Experts of a small language model: a variant of Adam for the experts.
Below are experts of layer 3 (counted from 0) of a mixture-of-experts language model. Rows are named router (the router's row for the expert), gate (a neuron's input weights, with its number), up (a neuron's input weights, with its number) and show model dimensions 256-319. Each number is 500 + 40 x the weight over its row's rms, rounded and kept within 0 to 999. Numbers have three digits each.
Before each expert's rows: "comes after" lists some tokens at least twice as common just before its tokens as in all text. This comes from a sample of Wikipedia text that the model never trained on. Tokens count by the router's weight.

# expert 9
comes after: "1", "2", "3", "6", "5", "8"
router:495459447471508585514505521469506566478480498551521443488554501470485470566500498547526515459489546487536455452528512496468519408545499496442461444402445520516519473569499503494482482523493431
gate0:473442516474586462529531473447447510449458484469454498457434567492545508500412530514440479537489597497514543519451444467523506488572539488483505520451459461521446508500560498504535479481517437
up0:509465561481551527530509453450450478478515409480545503526482434518459519574485510561485524474544561485534445493500524508545589414525488507563490472452440504544501469547509525586503487533517506
gate1:554437524531481527579520479485362469496532478488415465564502468513443527500474481481456537430486497522549495518509528505572497464485488543522523515491471519490451541492513522502467489503465533
up1:447475484493516521493474404425509537425452486471495583490513468524472530523529506480459512418402559534498485514440519523567451529480434471429424476530483472502452521560516508541516472522466481
gate2:525456490454452497528481492494526546494513472476535462462532527499485490526540569484463498421523524566482510616570473530542467522475517518484483514484529532481523492507495504525496491504478470
up2:496520506450506471468551476508516456520569527527537422534487493526523520486462480456515510522509526443483509477435451492524534493504459499507451550463520457480426551491527546399560531465490601
gate3:497425491452476573467457486473520504462535521487472550490457444486539462497534467507510442489427534509499474522541512503488509468466496442404521451463449518458475469470536500529562483510471532
up3:456510452485482457505537497482502534472597466473505435482515574401524465564409513487478444512484427479488532505498548519544476492478462470561563491518450425462478509562555520555428517501496520
gate4:483495437457453486431478503483478554455513539475518469490552641426537499471528493509428387567506581492535497528431529501513538545450441532482544509469495501501476505475514513512570540534474484
up4:570479484418475523444416494493451572489532502458506534470556543467529497432495499457483521503513469528455449458422544491489506532475524557482421506513530520520507470544495503563531532546522551
gate5:552542528496461521464546523487399487459480496536479485479540532383467484501419562434424481594523499483480489519465521473448488514461546563517498506577619513526556468535522520466520490505524480
up5:556473506495507502490533498553441458465507553474471532519491558547536481556473495473482499466518487492556498520484490536512489467469505535458437584535491501483484475547476511449484503547503528
gate6:559480525493481503529508488459532516536489568547555479503549529507501496559501435551522484434489486452491481483522540515488490572536495486539499506484465471433486530440535484446561447475459574
up6:496530525597541498527503528542463468519529436510494425536493461482529490508488506523506501533441474490597442473526482510491461514455491532512476536511500479456512407418461503495469509543493516
gate7:507494511500546503496506504517596451556507521504502531497489524515494538467438507460471485468508495509494575559540546431470493518567488444422546429455579550502496524540533477529518540443505523
up7:466581519474531474606438526489516477519499462535477521525533482523497527518476505495495532476521504489494358483517467536487460525485473503507531432476563558526452485478543507524535518578573503
gate8:493442489497519511485514554463538468351514557446522536510466468510509415544506529414549495457563407467478520445459514510465553441577558458550444502455458490530462493558604540521457594539496468
up8:492494444403495511534489534491562510526601571447538522523558530524568511478516510532460534468496563517513571498519497525509547523493482453443464522503478606529492513523441546485592454534472509
gate9:500475453451487472505499514457507537454485536523523483515485500503527473478499528522390521420520519466488508536561549557479530450448465468451472462530555453496529563562466461443508526497520533
up9:419507555508528583454419526487510445514534485468526483422501468472529507434547523464500535550588416516512595442431535424544505521588551485415605514522491576588508507562519507507497557481479469
gate10:455465464490479461525552515467451457498469524506584444518574472449492525537484471507546445524524479464538536522566526558517505434556496476509489521493417433491469508498501494536588551530476518
up10:458462497457506455515427542516460478477501494605525472456542482508514511505471511544524439445515460461599509502507445606508549571483439475481519516490412511491439545555509463510593478563502505
gate11:501536544583487493531499421459397602500511498560457550466515477522457525541457517511518578461561458523516568429458541458505485507523531499449482488519474570502528575558506473600530498512552486
up11:512491505595513537455485482470411521515494537518557526432551521484425505468523520536519556497498521520460467514520475462506453446571491591510516466496543503476574440510483458527529461453433525
gate12:560481481534452413470530543501557489551500450528505508545543461492534571526509451545487506487496435469492480525435518515467525536460479478502498460523460529480548545420501444475527458472456542
up12:535485452473477450548460424516521475539438516461523484505503466505518523448461528533457499497453456444566479518501508485428573428464448464456535458527493531524533579468500500443506452514503474
gate13:490440350446504467490523495465497452491473569591471532517393508495483455485510514450506524526464457447529517484511539475519483532449489502575548565531510456541490548473561502491519462511533526
up13:469554513501501493428474510460516503440552565444464547521502508477576477473570554531493534556531507499508547527464480453512507507465534481493470508431485480472507428497480516450578522500493446
gate14:461530486570505555530558462555526502444505517518523541481466543556397578403527510465492443569475513458554511472461500464544546520519573485488487481492480583502463506491537575573502498435565465
up14:532441527491498430487439480494497566465492485508507489488571446531550504566471464513537499425562519475503479491456559561508518446514454531523497545557490416442477456472503453487473535470517605
gate15:531528534518465500540479489483401608433496514501556488485460432433492487531483507532520557496499483466499502473551567490477513473569493596454551461555496506511563525515475483518493523522508535
up15:494484573501427575490510483420464568440486477535520489432577471501501508538543525560544596497496447506503498551434486442533576444584510489466576466552536484547555520572495425532536537513490459
gate16:558442498518428476539498468405541495553463467498473489501523462508521515496504486515486500590517432493488573411495541507523503524543442462536473570424523577482464533528533477539545414501472520
up16:508521457533571505482464460514451486501477473520466485504524489478587456531463499610429386568533506498564467493469501552524506496529530510530582499494553466497520514496482474484524450480518519
gate17:517514494496496432503600550472493548478559600481516440504522500437526552473485511494464487486454520505490554474465499466443494531482587517438533430497489479428483510489539477406477527457497425
up17:556481577564523502467511556515490418500483514471425467574529531455445453538459546437506456457518478468558488492571533485448542512545515539492488538484568501450533467474471582552474544586563584
gate18:483463524514531511549467495463538541500436507448508409507574496463455490494496530509461531507442473530421440417415465464432544445531500486492440518500494528491472551510539517476465515456466503
up18:473463523399507493442542411456462479442534473488499427516473536541433504528488477554511520481577513471500467476397568489518522537508433542499407489488540535528524530505464442533515460537520560
gate19:515521529553491491465530534416439482499516392470542503497481444470502443500549457568501474507508476446453489420442533474435477493572475576531426531511513519497550508480442459547447505466530523
up19:542542588549499518425464517579584477492511462482516453479530471492480445461553535505451552528468502500455473457523483504488489437514498501516486519542484533519553552567537494468402513514493487
gate20:553515452450467479434556564465553523542537456536482492476535521479456535526508468537619482510483502515553572536469533440506505472546544519516412501487507570426514498497484461502504508489465480
up20:512465539413449467405553543489533500518522505547512530488488487482516549510522498473518533515537436461503629530411542515490500494522594506534402531459468538496512457503498506552465537508445465
gate21:514453402444498470530474584482570547490523520449549504537459503537456494492456516521460475479476487520493533477522510524494538551503475482474478522492484652527436576520495446535498505514471514
up21:482519474469478537590459594534430464501426444481475528598417514518506511549405484568467514424533486472531463510517420511499508408538457564483535472543419484531528598548557544527482519471498445
gate22:580529445495526578509463455546507536481487557531501592522509524548452489479414463450465521471484482505498495489515548490452512513462494498456499521539488498450481516511535533519493523456559503
up22:496446442505502596530441451479564502483514455494467613521449462581481548552423534534424524514494451450540527566481506533501561470545567487429483508559505379470475521449495557493471493457488534
gate23:509488496461506471473531445477480455477554481475463476533502506506530532522472447527515454589530517622538525512487443476526503473505506513474515534551455433513499436454576552502586524482479508
up23:525446472518459459475523544488502482492474507483525532556506502505490494492501456476518493468537483423485466531509502557536506446476506448520468473487488491480486569553500437531468507473504509
gate24:481465537535563521484515498491503464489505557471497497584465486468499488521518473556487545451466512528459496542504507530507398507480503512545450489486456594509511515427535513538486459471437533
up24:457489514436461537438470480464451526513516466507444568482470497454531522565574519562458508469513560532503495540444461478585513516550559496504527419540506480557511558505435449459622475511487509
gate25:507453442514548405525582487497456493508432502503459520530451560584462522525513489478487547503484580458525502442441483587472400493513508565507399475442469499457505563490523493581452455445446508
up25:518477460530528458524500518544450458496465487511450496534481521554481525559481413451463532488474530437529438452482506627521423455563474512500486488487477487471446469444491553596482478540511507
gate26:514513409509513540482519566548497539476554437498537489579508527501494476497477451477480500469470516477474515453515485558554486493525482494508553558552461545484499528484547561547424563456488477
up26:531482495500527541477479530506481529446530502490543497529504578485468478491535446439467467495529526494531538482538480569508514503504494516493530524531427518512532505418564473488493558529502530
gate27:459465427503510442440480540471541542441522506554464494557460483447496539471498532516478550516491493413512505464483546534488545475464532491483502492605455523490537525445517539516506425534504475
up27:542513587551557477528555479507512538559508455477471533482488531471532375549510552496500507522530444524433472486467459463472547505507520545574442472456524468464493479514557553515505504453574505
gate28:504463539480483468490529435468467498415555521505473527498479549536433480492486530487578459479556500458521486458471537510527600505529502559552495449565535486500460493373510489560550506502535484
up28:439486576442491401511482513571507459481490567473467477480416531469535558561481532559484554480512517492571526534539512532492517424479499539528524550557541431543475533517514462513536464468405530
gate29:454533478524523460502501430477444475554562527463453587466511475523492530450434477426446500501456484500478594452514506522482502523489551498458514489441577540471462548502535441502534487457537513
up29:499448403466531487509616544451545522500465458529548450478478504530568528527450451515457419507561497509525566549511480488559487538480478507523491535513412497485513492559452453528537471474501559
gate30:449473526459484541499490452484493501465544490527555532497478495525479392499457502516542463497446583595506555541493561447410427542560485536458473477473553521499508520501497488543486508574532472
up30:516521581513498560550473484465456462514562498497562519489520423466459534566552431522521578446463504540480483524561482471516475504562491561478551423424484536507562496503540513508539538579504509
gate31:516506511532447495570486547584581548508490463477498491426503481427465484505421515462437519470521477523520502527495420493393515503541499534575480481540510558476494494536446433550533468496462415
up31:523496449503472529490536496527533530505528488422491507471414541426514503476427487425452540504511466559567551543478452461449464548529402564513495431544484518485454523436383489552560491553504399
gate32:504499461499557502525502458492518503510445539512524472513456548423497453428540502525446502466479491487487524453443545499468405475514498450518492509512498558476471499497529515539523450519498522
up32:479494445517497456540521507364526486481506467487495501516563461573528531546565437451490479517534541458478529470578459495554512531545541484472461507497533514503480559515456521516486499457551577

# expert 12
comes after: "0", "9", "8", "6", " well", " World"
router:489450418493470562516562529471555545460431491581524496509547526553478478522495491560555509488457554530512512487537529528509462459447523450497487528497478450383522514478537464483548534474465393
gate0:517516526497533484490567505469485525446400555556494540504443428470423456499542493522510508539532474562472504543551515429475499469533471521454433471526453529502564457513547509478482518443539508
up0:488407524512527570521524492493519531504521472465546469484508428549496506511539501465544539504476423452424434468457517485567488503523512491496573459400516566549542578531452486505471435558452480
gate1:455535469513512527564509444531498507480524490510430570502471450553500442555578433545527526463521447522484510532528569401540450496552523494505469476460449459481546480533484529499454488442490454
up1:463514525501509582491469473534510458519485467476436460532467512514519525578581502503531473454440570568557486503576505440497490572497477494512524494501512474476496459548446467498382512561441501
gate2:464510569506513502480467470548516437502464458510468408506534497482444544478528489482553531542555475406592472478544555463547511464500469499475554451479474509556546486530499507517431504569509475
up2:505545541454493481428417419496523496491442470510520466462472527450555530457459485547465613471519507439553509514509578477450438462483505492445485452539404539460549580514603465519460499499503468
gate3:529402476535490509499468502474483586438514460481512522505502505473477555508478455479490483450511498545487493466521516493452516501525514469490480521491515485479543628481489534491529471489491535
up3:439516503495553534458517501446510417513519520474556392517497502511587530497483449504496484547599499482571482488497579504505515508531517476471495458462544510498467498527424481524504537455490499
gate4:533556586445435472469524535564476472541454511504425421554545514485583521557564457466510531504501556448501478537474489440497450515508497462509479491443506539451504467503434544519530471388496547
up4:464393542518534451490553502538577469487482475513501440587531438520459542469484488516528505505425572491503493502555509514526498534435485514502482499558480557457526554494542413455556587555450509
gate5:533474527469545466414496514546502509453477515499513504475472451557508453532520500499494495515606509590448470496518541562478415492528491526453533523513598567441450499509508537535558570474506489
up5:574534529490544499419514520433526566513535464448505506555531514441472476523499524451525480545505560557477552572538480537518511470565500493523517494515464502512487508519447545489443522571487465
gate6:527525494526592500490492497519562521512468534513517518464503512521511472537482498493501595547490458481494500464464488484496505546557508507482507483535429461497487424501525482511514471445463460
up6:489528481490502533501509510502570522511430560563558579460452484553445503490547468465448536484467479406522469495509518436476493548511530542499539417481495594487496527545495549495424485428550477
gate7:524489469554524443421411432496518508453473501496511511444536511544501491472483522448409499482501425553535523548439520471511488387539552499465507499477427490498441555552516558553491615482496474
up7:445495503465497495610520536532507475517557497555502568498499440486556470485516455483543511531491549466508483504523513496471468504447543558525484556562505464521465571525554492547495471467481545
gate8:515461503378437522491500537529509483491490546495445617548487473486514411479547515492473552505562478511469481503484599493525507522477519502412546530529517502425541546477504510539529565473479548
up8:556512434545482449404487545466536547582511459486522447526466537467425597481430482569510498495383593546553519504504477515444521516483494563494563492476500553481521502578478427504507541468510427
gate9:480472471511507468586461538527424462492560490498480541497507494502487434529482533482492525451563466576449497537628407526469491493511535506565463465485531453481519422519467509504554489462525470
up9:525480537533489551541537447480460474560515443511546498478463459523497532470434496469456545476473436502575481547493506507473458482542513459539442479501450457387498534510601453574589431472483483
gate10:520585474561516449489439482500511536484502507412532492474514426473473535501532508426491547458475533467498459479398480479514531545504539496504480492493461498517554531498553410477454515537443510
up10:541529469521492431544446518535488500454519505504563441504493509440458429467503480414553540420529499516486466417506508474467500482456526500514561487487499541540486524487481518474541418445535490
gate11:553504473470581490438529563537473423518481470548548464494507498563460486519413548526486479483474471533553511509536501485537603511484500486543531568544573488507428495555425499509529527451464521
up11:523440523472516446485529450448530502481477442526547460430457536515547497496460564532508528513519557452458579516509483510460524459498477518473519523518515490520500461511548528453499448502434453
gate12:538558446518523391481498514542482488608435411531489561486578470491507469491495542470475494489451462525445541425502502474400480491488490466564460484467522514504501517486518478460464540450506527
up12:515487520469507547553475438525422498485486482437475448532506462465535448457507508445466469479503494481516528482449489510455462537560452458534514517473555555451558533511468481548478462430523485
gate13:481489547483490513580544419504476447492476515503481502519488438510467483471389482477528509449484510525517456523478532516534461515486473499447463537486495454487545469464488527515556517475492520
up13:478442566501408542530511517484468502463576461468491543492478505490618517540535521482495484490492537486524495459467429546527532491523491495534640441454410474578511410584469557465512483565530516
gate14:490482503520433499447494445526493545514505478479516538536505452502515510479518567453485518540492504450443478503488489537516436496563500452479440473530562478548497504442429467455458500571464469
up14:485569513405466500504477572475438524464548468463467469512517524494630522503557482487561480489544531419434434489496474535508489540537502508487499478559522495569467463489483489517547417479501502
gate15:513480456490516467485557537462524614454523470571519531607492484480496508513493496595424537470488483530465525476521514462511548516525580536505426498526436486488611468492527541446560486447497507
up15:499569427473472522523509523566477460524490535463532398445533569494523507489545539448519474502516482486579509514518510575459435482417464480478553488477520556524400529546482501534462510483487478
gate16:569593475548593466462495538447473484551532506545514532481514545478527477589451524531520462458574472500569507411582475560481505557496548533541469524478502475510466528491533538536505524527548500
up16:461502467531466436515450455548467510516488469478532569568534469445427498432518457464586508545456500466514485533439554441506527500449507480517455480518427534529565527520549489463486487475431515
gate17:439498444498537579588574463522490423499506506516432504489485599438413520514503508512529499497468446490489471484547468408535514497436495458397524447509514479447519484465462553527512438442590557
up17:563506476554512442450519534447534543542502518471451511483482481492539441467501496537458575485486513488465512528534507564453456537492485516507554489494529480440501553467539515507549505447490552
gate18:444497461510509451508554515539534518459490541542480519575531495510471509549589568482513508462443444556481481480508408460496478464470449470461487478501463467512543479488561528505495488538467528
up18:488573490495483476507453466449510503525510488555476555515463495450558452458503582475553528545505431503515505459524470517471584496494502445531473524580493499477514564420544560507508501516436586
gate19:522488468464559491466534441487511487543535549463452389542584521472505502539484491440498474572482518565555493485499460497456551483578538445544511539576488512464505522505452523471466572525432422
up19:478463560493438486531464554509493553515469476495526515472477441508528479451494472511601568486513519454437544478481519495544414513346474507483520480463458485483488467471499510557469489459494594
gate20:499472469450517561524498493481504521468490495470555480455547574467580521524517526490499504511530511482547398558561457519509485531518538547483468524514499518494490552464382555522563501532501362
up20:485481538551475474469509548543473463512522487513507552515500525562449448480483429425535490463505465534481581433471535473447539493488458468491501471510466475547476513515575463479426437508521514
gate21:499455516441485463437573517582477507513444530534435436469485532490472463481544580517533459452498503498486476514449509540487481532453475458485492507509541527355493469555478529504531499516530500
up21:495540498510457498460511462496502470530497492437446496528493446492560436484576544545498492482486513378456466537518494505477461509496486467539493483519443461452536445449512506439507464563506536
gate22:514536497483471471528499518558509524523510510491486514483577569490553549528491468517515529489522585528516446488486514554472458541502447517494498492459523526515514524494469527463527489604453534
up22:463518473484545554554481443504467513536461508449478602442449465544510453551507486587489522562463477597562561509518512459512522490475433561582499533500506431441508496564441574507494532545504516
gate23:512483502496484566522596506525549479485562526502629563519518503531534488499443474536520412557552459463508522448560526455489462538506493502524550509485595478469488579482461524437526507503504497
up23:516441537519509491536513501535529428490503566458560508514492477565517482449509526475526511482517475512485541416518456561528530529464492526487493482532529527533494592476489522400478458496427498
gate24:527497445488531504424481517508487546536541419526498483520504456480528491547507473535502484476476571447457481508516503504454398563497462503496501485482496619462485511515600506541518506438497473
up24:485484599468474483535476491500507541524403488465423461471521523527496537522441536553461514546504599522478524520435436526559487522475496525543506514532457448478511485432453524543482478532473485
gate25:509502445474468501498504481446495585466500483519482507603481574465554426484476494518500542489509470568501420583546434440499536489557475476555472457502476514444534464455494514569450469438481537
up25:478485588443598485476446406487481510549487519499459417499545457440462412498460531447531487479496471577528499444541526519524486473480497516501555521496492541478512499532501487549451584454540504
gate26:497493521531446459567495504523449487459445481516492522542407552508465530516492491452482476522470513460496450466524543441433507492524530543507564479427545452465508527526516528486509504524575413
up26:486485506455535561501523466518536531489500527527488568484548473507513507530498556580493573458541519496477551467465460520540515453498526450454454489555513483454546580482585467572433529408450518
gate27:528465531511487468437540517542517457463567452507510470538533492494473487488503415426541444545463520522464411412470530513565510475518556481536499505443516458501489530492531485435501534502558483
up27:485502538504482549522541531494489516553496501542486493462468496523515529485455473406528451478477528503526494522519528522528483480477489501484527528492465443422430543505466542544507501490494462
gate28:469515509635457550506436496535532489515529440494470548539483463529470495505546435489540437451437509558463474518507559479486467505501466512499467487488502542499461476488526397461498557514480426
up28:505480472386469539535499399461431508508504470454506462502515519481486515560481511460462498470518473547525499529531613558547513498516528485525495494460481406508513511561511492491490453535519580
gate29:448479562477569508472489511478521470469455491569457471461542515544484529569533535528529459548517560423547452500489497451506538495540507536465463511502532456454512483517523570567467513434567491
up29:450489499494585491505496437501491490483502488536460507450511526566500513485466557444534446503555497486566544521515440486492492503549504574447463483589514424513523507530514528451495493536544514
gate30:485565547554420526452505524442514544439442452446540546465574512554470537512552517479472563498549523516463483512511474523460568443519535461442497505527442466533466508488503532458498519471509482
up30:472485537432536504504475488467470543482560535481528493468537510557541521526508506504466540489479503514465467505495514571457509505542556510555454485489481472498462537469479513497558535492531539
gate31:556548524508516477497434469554505423513455623528510492575462508462497547570547464432438526444526497555521499489513476492459426478539458517516519516530554517473475437492430542494565590492535466
up31:483492431416494513431453497484480579503542508483452540513477506553442424512432509484536527436521463523480554559621534521467598555433560489507449495530440425464501480520454555498518484451493520
gate32:509463519593520492422538422539496561462540446459449532521474523496456471476553442460480500603485552515468456430388533439459437521595501459548439512454447555524495493474465474503516504483443488
up32:538537564574521492473522471511471492496571539423518486510530490492518468465535536437472498507522526493508496442373480530462437495489543425562488461483462539512483492492504462451560535487450538

# expert 1
comes after: "\n", ",", " and", " —", " \"", " —;"
router:548491449535493557443491548516524546520464460501496530505511534533437524497509497515521568471514517515544481510507501440499461484534521516475498530462564480492489484533519476520559552553516464
gate0:475441517472505476483502483490474423462494495521486515592512448499567540494499563523543443503478562523513530385565534476518562519542499413507476526520533534531520463524494492452521448519506487
up0:554538522468463481517500525529577560563520479508518501470509485463464519451486431551515578535498503471458418546459456496473498469550534524477498431439467556476574552506561480496451595505523540
gate1:506547542539508503470501522419499526548459510493461563422495531547506458485525469509492506472505505463520539423537517561433476511442547458522452508538476505484501466510518406551549508508482451
up1:492461476438519499488466469453487471439497503483478491483554507563446509517569504437510505532539569485487511507450532495523467499477391565447486451459505532537527498530416468525435440561510521
gate2:544511457456535512516500515499513527474492501442517500555534552487568465525459573526471457485420592448453460456565484471497480491476584537495406451578514582524517520514554572512485472475478453
up2:453478535462387493497476512501469516495459412522565470492547581473492536447492504457498534495503451470427504456462466482504417461498514486427487492457514535532535530533481536502558577408501511
gate3:522480504504484507538526499515473494411533532504502513493551471424465512516512406470551498448501542585474437498559523468485427507543466454545475482444452502430533503541500526482514502466474515
up3:433422486498443521492483524529459572544535509544499540493513433483511557479503511586498461570482457478573504558468450519509516559496545503532474575511480446519463465397523534486545525497526544
gate4:537466512444441436479550549470480434487466509548471437581528487473474527490522492555556484518475478530411499510455501489526538488461518451461421471492487561523485467508530476461514513482537516
up4:506505513502514504515496481562497562514458514456511564494512444512513441513474520511544461510527549480513508481520512492442515521530562541511573507446461492516440460421502443522543537546463541
gate5:504504490578493498564496537492447495549406519492490489431495486521458487525518421517468540538469473453471482425534477552506523513574489517584522450478476446454472496548502488502505522455540452
up5:449463496418523496433495449474559478477560472453506495534490532477541482561477526501571515446542526530523541540470502429432483526448541486459492546538514502518520475453441472481506528541476515
gate6:492456542489584538522509492492522471534574554585461544538499435519513442460549497487482543451497428610490514452549476501453477515548483464528469563462572468532493458567542484440464492383533548
up6:576424525446558485493477473494488497473494532573481547540504490479465377476503502547499565437475438519567483507429490458503523407565494503523496527460542509485460481609514432392435501453525526
gate7:542440449567510460477529536492496565481525480444544493483576511443460537459481476527511520480492434494453427464397558505505481585482522482573519431449400500491517538510478491482537473471445486
up7:540525470491506502477573441499509551483522536485499471521477500446496526513411499476526466495555480532441408482454564479498490512485545516462487431554463518514509521540485416473577439498485492
gate8:523464475569511538474488547473434460551419538425490491480530485590471435495469447495498521580524500503468497494515508534449447475499568535458470498509518440494469490532535493600484526522529519
up8:504515516555499466497477528474507430499465440472551541422554434560504449453511426491538497519543427581548518540483497467540531540514537488438528453530520468454512536542469434475484520467508484
gate9:459533512504502487484478517430521513481540478492505474512511540579501515607521489506471459506527531486471450462484502508484510476429510531459476422473476460419439518505511464580482533468514482
up9:467559507566506537447517473499510488554507480470544466473475542542505494526488499460473438518455534519496433520491479451513520476451446487408515466471485447461448491541562460516516543494489493
gate10:527518533527497506470513473545521568422574471522484519463553422528441481500498476438531534450448446451433453480420554426520523516517488462458474442448411455467495516544560454449482500521530516
up10:456446493390497542540526514430481490552437440545518505508486517480512501561518505515539483518521577540522560478510495553437455411525500520535490523543537513468532450538417549560514533508519453
gate11:521569487560492550467465495539516535472453452535458453441499493515409489510492507496519544475482615521540409543492512517492573472536493508424524449452507557484453503542480469559461512508477483
up11:534512455528529512561538476536560469491443425480484418465493483479435564509438484516557553481476512489569495505499490470482514475524511572496503515508493480514538510482523478506480534479456425
gate12:497566498475460482459510544495531456437445435556465486576514556531526480557487526489550491486523564443558472551487493535457408538538494536410503503516543456484504495531499555507459535513514456
up12:457372431513513496464486494461544582474564528520501460455534535500528467481483483546462454503500440470470539450504531530499606482474520455502532515508406477481537526462438519528583454454488529
gate13:518481522468567481496561503516541485480553438484505457451539504479484454459462536602491514535468471513487406409439573461486510406488515530533518505431549498489456512416518476486512494488486502
up13:485532424501503457537495507509495477536514493508528580489469476510534478466577490525508459475493536531461556540503496467528439528418455512494488473518508529461482551520512481447516439479536499
gate14:464492497517482529504511514486539464431482499462439412521538523477532497549520495532549448480498507588550522543502480491516586485502585503440459561488496539519515546505551517512547522576447512
up14:535476551469522446427456467471524486393514532424489472549483526500551482533501538573535523519488507517514527457498529526539503486513491523452513557524567561551553511483578505536528538480410533
gate15:550492534443395530431522484494484499505454503449480491501518474472540482538458433494514555521500586524498537505542497477459486447530493439486505453496446493492526436537484537552476533519495527
up15:518581490498521494484431473522571461528542519564458485434488467507506476477456471367471432480479548512523484561529464513532508523467541453502478467484480502443508562497447512474477476541503491
gate16:508523463492486457478494443550488493444517469528507462479500539471503516484453519503544527467480518543433502433503475454465469501515428500517477440516471522470559428530535498515496443537566529
up16:474534502505484507385426519567486476482485472505456408475511487439450466445456552516474486563545491533492480384528508514448535442436447488472576520545538528506549499549598496502511486556447525
gate17:497516476533521518582472472539468562499494514473597507530508575538512566568460551487476562481417580440533448476478396600561438507453515475477466496489501458476522569514436519521548513480491411
up17:581562523512525525556550550462422518573510516502484536516520594499479460457518504536465511474491423589515489501551465488421475568549530527489529478473491521452509436498508593548504483505553469
gate18:528478467505517467516480539494540580399545544502398579510480463445527549508532491487544435479467480547471542502537528456486553498500514485486508450467521458455499508456569474488485485515499473
up18:492499505511513539521471541457450521482482503525522374488522486581453456451470525503540552517559513408560416457442504474561603499505528508515421551532503504491465570518564464444458499483499486
gate19:540466504493467457422482490583494487469427539492498520521527536489478551470482490492487452522492509484492604460494487459531505480479493536438510473507503459476617509458536500506512556547515465
up19:502507494487536516542466480415473517461546522452440512488489493560580506527517467523487565499572498490518394486507510530437460511540526502499446518543517500496424522512458464472467466489474450
gate20:492432479497395507493508487501444532494582472497531456555461527495447450536540488497561533438452583495475554488439521529519504477550496457462480527439531525523437518535462514475569489498559528
up20:483446466484506541567500489520465475562520491532462453549444514533495454511566505525527520529527488514515556496428474497465468496464408553597553549477523478428430495537448520496455419479598467
gate21:487525465498592543514561445446525550516447520520581479475588467581479438525557545563540467523496442550520521443530458561496448558508548565521518455498505448441549497522487531537483506499536439
up21:491495479559432524466475573530511582425484474561443561515453470503559476485531425554460506482458570448506471414453550428523500466470517448484548529464471475546457481420532527505494460477509583
gate22:463547512509453532462488490539482475460512460566491533584453442562568444487485477432520502544568495525548524478457529461529543498527551561482473542428487522514475444550472523457534523509567517
up22:489462461432484528528566530565432484471527588554560565522446558549568508503530557513509521490550549446525553512454510467453466446491521507491457512537452513478486513487516503480539474499499540
gate23:505499489444555542528507483558569501462486442593449479432543536520482509478550432528553537457522550471478516514494472523511506513483503445489491515517478465510496508521490489461567552520445428
up23:503471513451547563468548469440505543457510555514494571532498572486514485533482538505533459457481453527519458499467450504475543465483508502519447506476497486498511515543480483529473489501578567
gate24:478396509513563451561573592504501476502446528447570437467510471456472474481517508519482515402522467500516469523480490506545463510466502564525522506558445549508560544427537448540486475457423470
up24:507503518482536432428489541478511532481557417485571479478539579438499529433499475450461432542498525473478516531496451465433428583499482465528477409456450477524451520420474521495605455557541517
gate25:465453507465446429476513514544599508542467541539523417471554534493526505456508539487510530493547479508493476507411566463436507506461525443503524463550516566501530520477572525452501472462451460
up25:488408537524571577567486512477460452490472464461504532467546426528463465479523468539599496525499468457501493540494505526502465454491444476502509553407554492422560450586492452568501502528477520
gate26:528506450512415537560514581534440533514460504526485559461557548500486483438519458553476436556484510527503505542457563488475514492523505529519503527422471543503510555454479471515465535504424527
up26:463452579465422466524510644523478509572487402492446515500550547483485514448450501552465438526542532521476519535488505549491538533409501498525576480453487542505532507422508512521495494494431493
gate27:487555445457472438573489555473517510477510547536483514449548539418519537474557506522454432489557463483524499456496473544476496470472520427526430528565477473518502506461596500484554516499527455
up27:454389498450506562525504464527494510456544513486494525497438479573453494524425496498507485444522516530528527516531489520465517451513560528509549500428477511494529438534482506577529521467509521
gate28:501574458527518507440503555464448511509432480473462496493469472406538527517573498505496544562606509482526430517447562552543467488485569523431493470549430536492484481521540483430470507518525490
up28:565524503487430458439497530472502540477516517502500488508543552465481437475482476469488471440567502557474496441579529453519513538513515452515487446569535512500541536567526484477509563472563586
gate29:482443510481494451464505496549518449476508501472520473503450493538478473547426504556509575567404501485510498534491545523553583469525475571502504502513506542492481476536515510529436571481494507
up29:503481510493564507586489518522473559489461574402502404405487557491570498490494449482441519478533489523530502483468457480390471530540522517498496486515532479434473514495511452511446511518457488
gate30:511453488461472573476510537565460574472449455499475544415531501482521462485481404540479445496504506466443466520453461507509441436523550520474450466487486512494490465560598537554462571484575528
up30:397482536534385541504480534575523443497450538497505568474526477445494511492477501488448476415511431578433469491472433417527447503521493489484482502547455482476562489514546510439546555527471520
gate31:517505340482555508539540563531507524499567503554471531495557452475432396531501493475548475453495461507510526501483530488471540476464564425567507564444506451511453465549550507547482501515534502
up31:485488597482466562493520514577489439540427415509509462507439496541535490506510475515515442477488459534495464449507492512486607543520507481433590460496501464513471469512536507414505528471493523
gate32:530491549497524551464528520497461530506511501422506489480491453477469461473440455567487406530513469529520500495531528453499483435527546502528444572518455481488500479522511539494529476495462480
up32:552503528507533556519543518484449572494429494485453564477495513465474531461499448513448490474497504488518494414495466507461482514460470490543538524460545473519522506489468468476587515539513432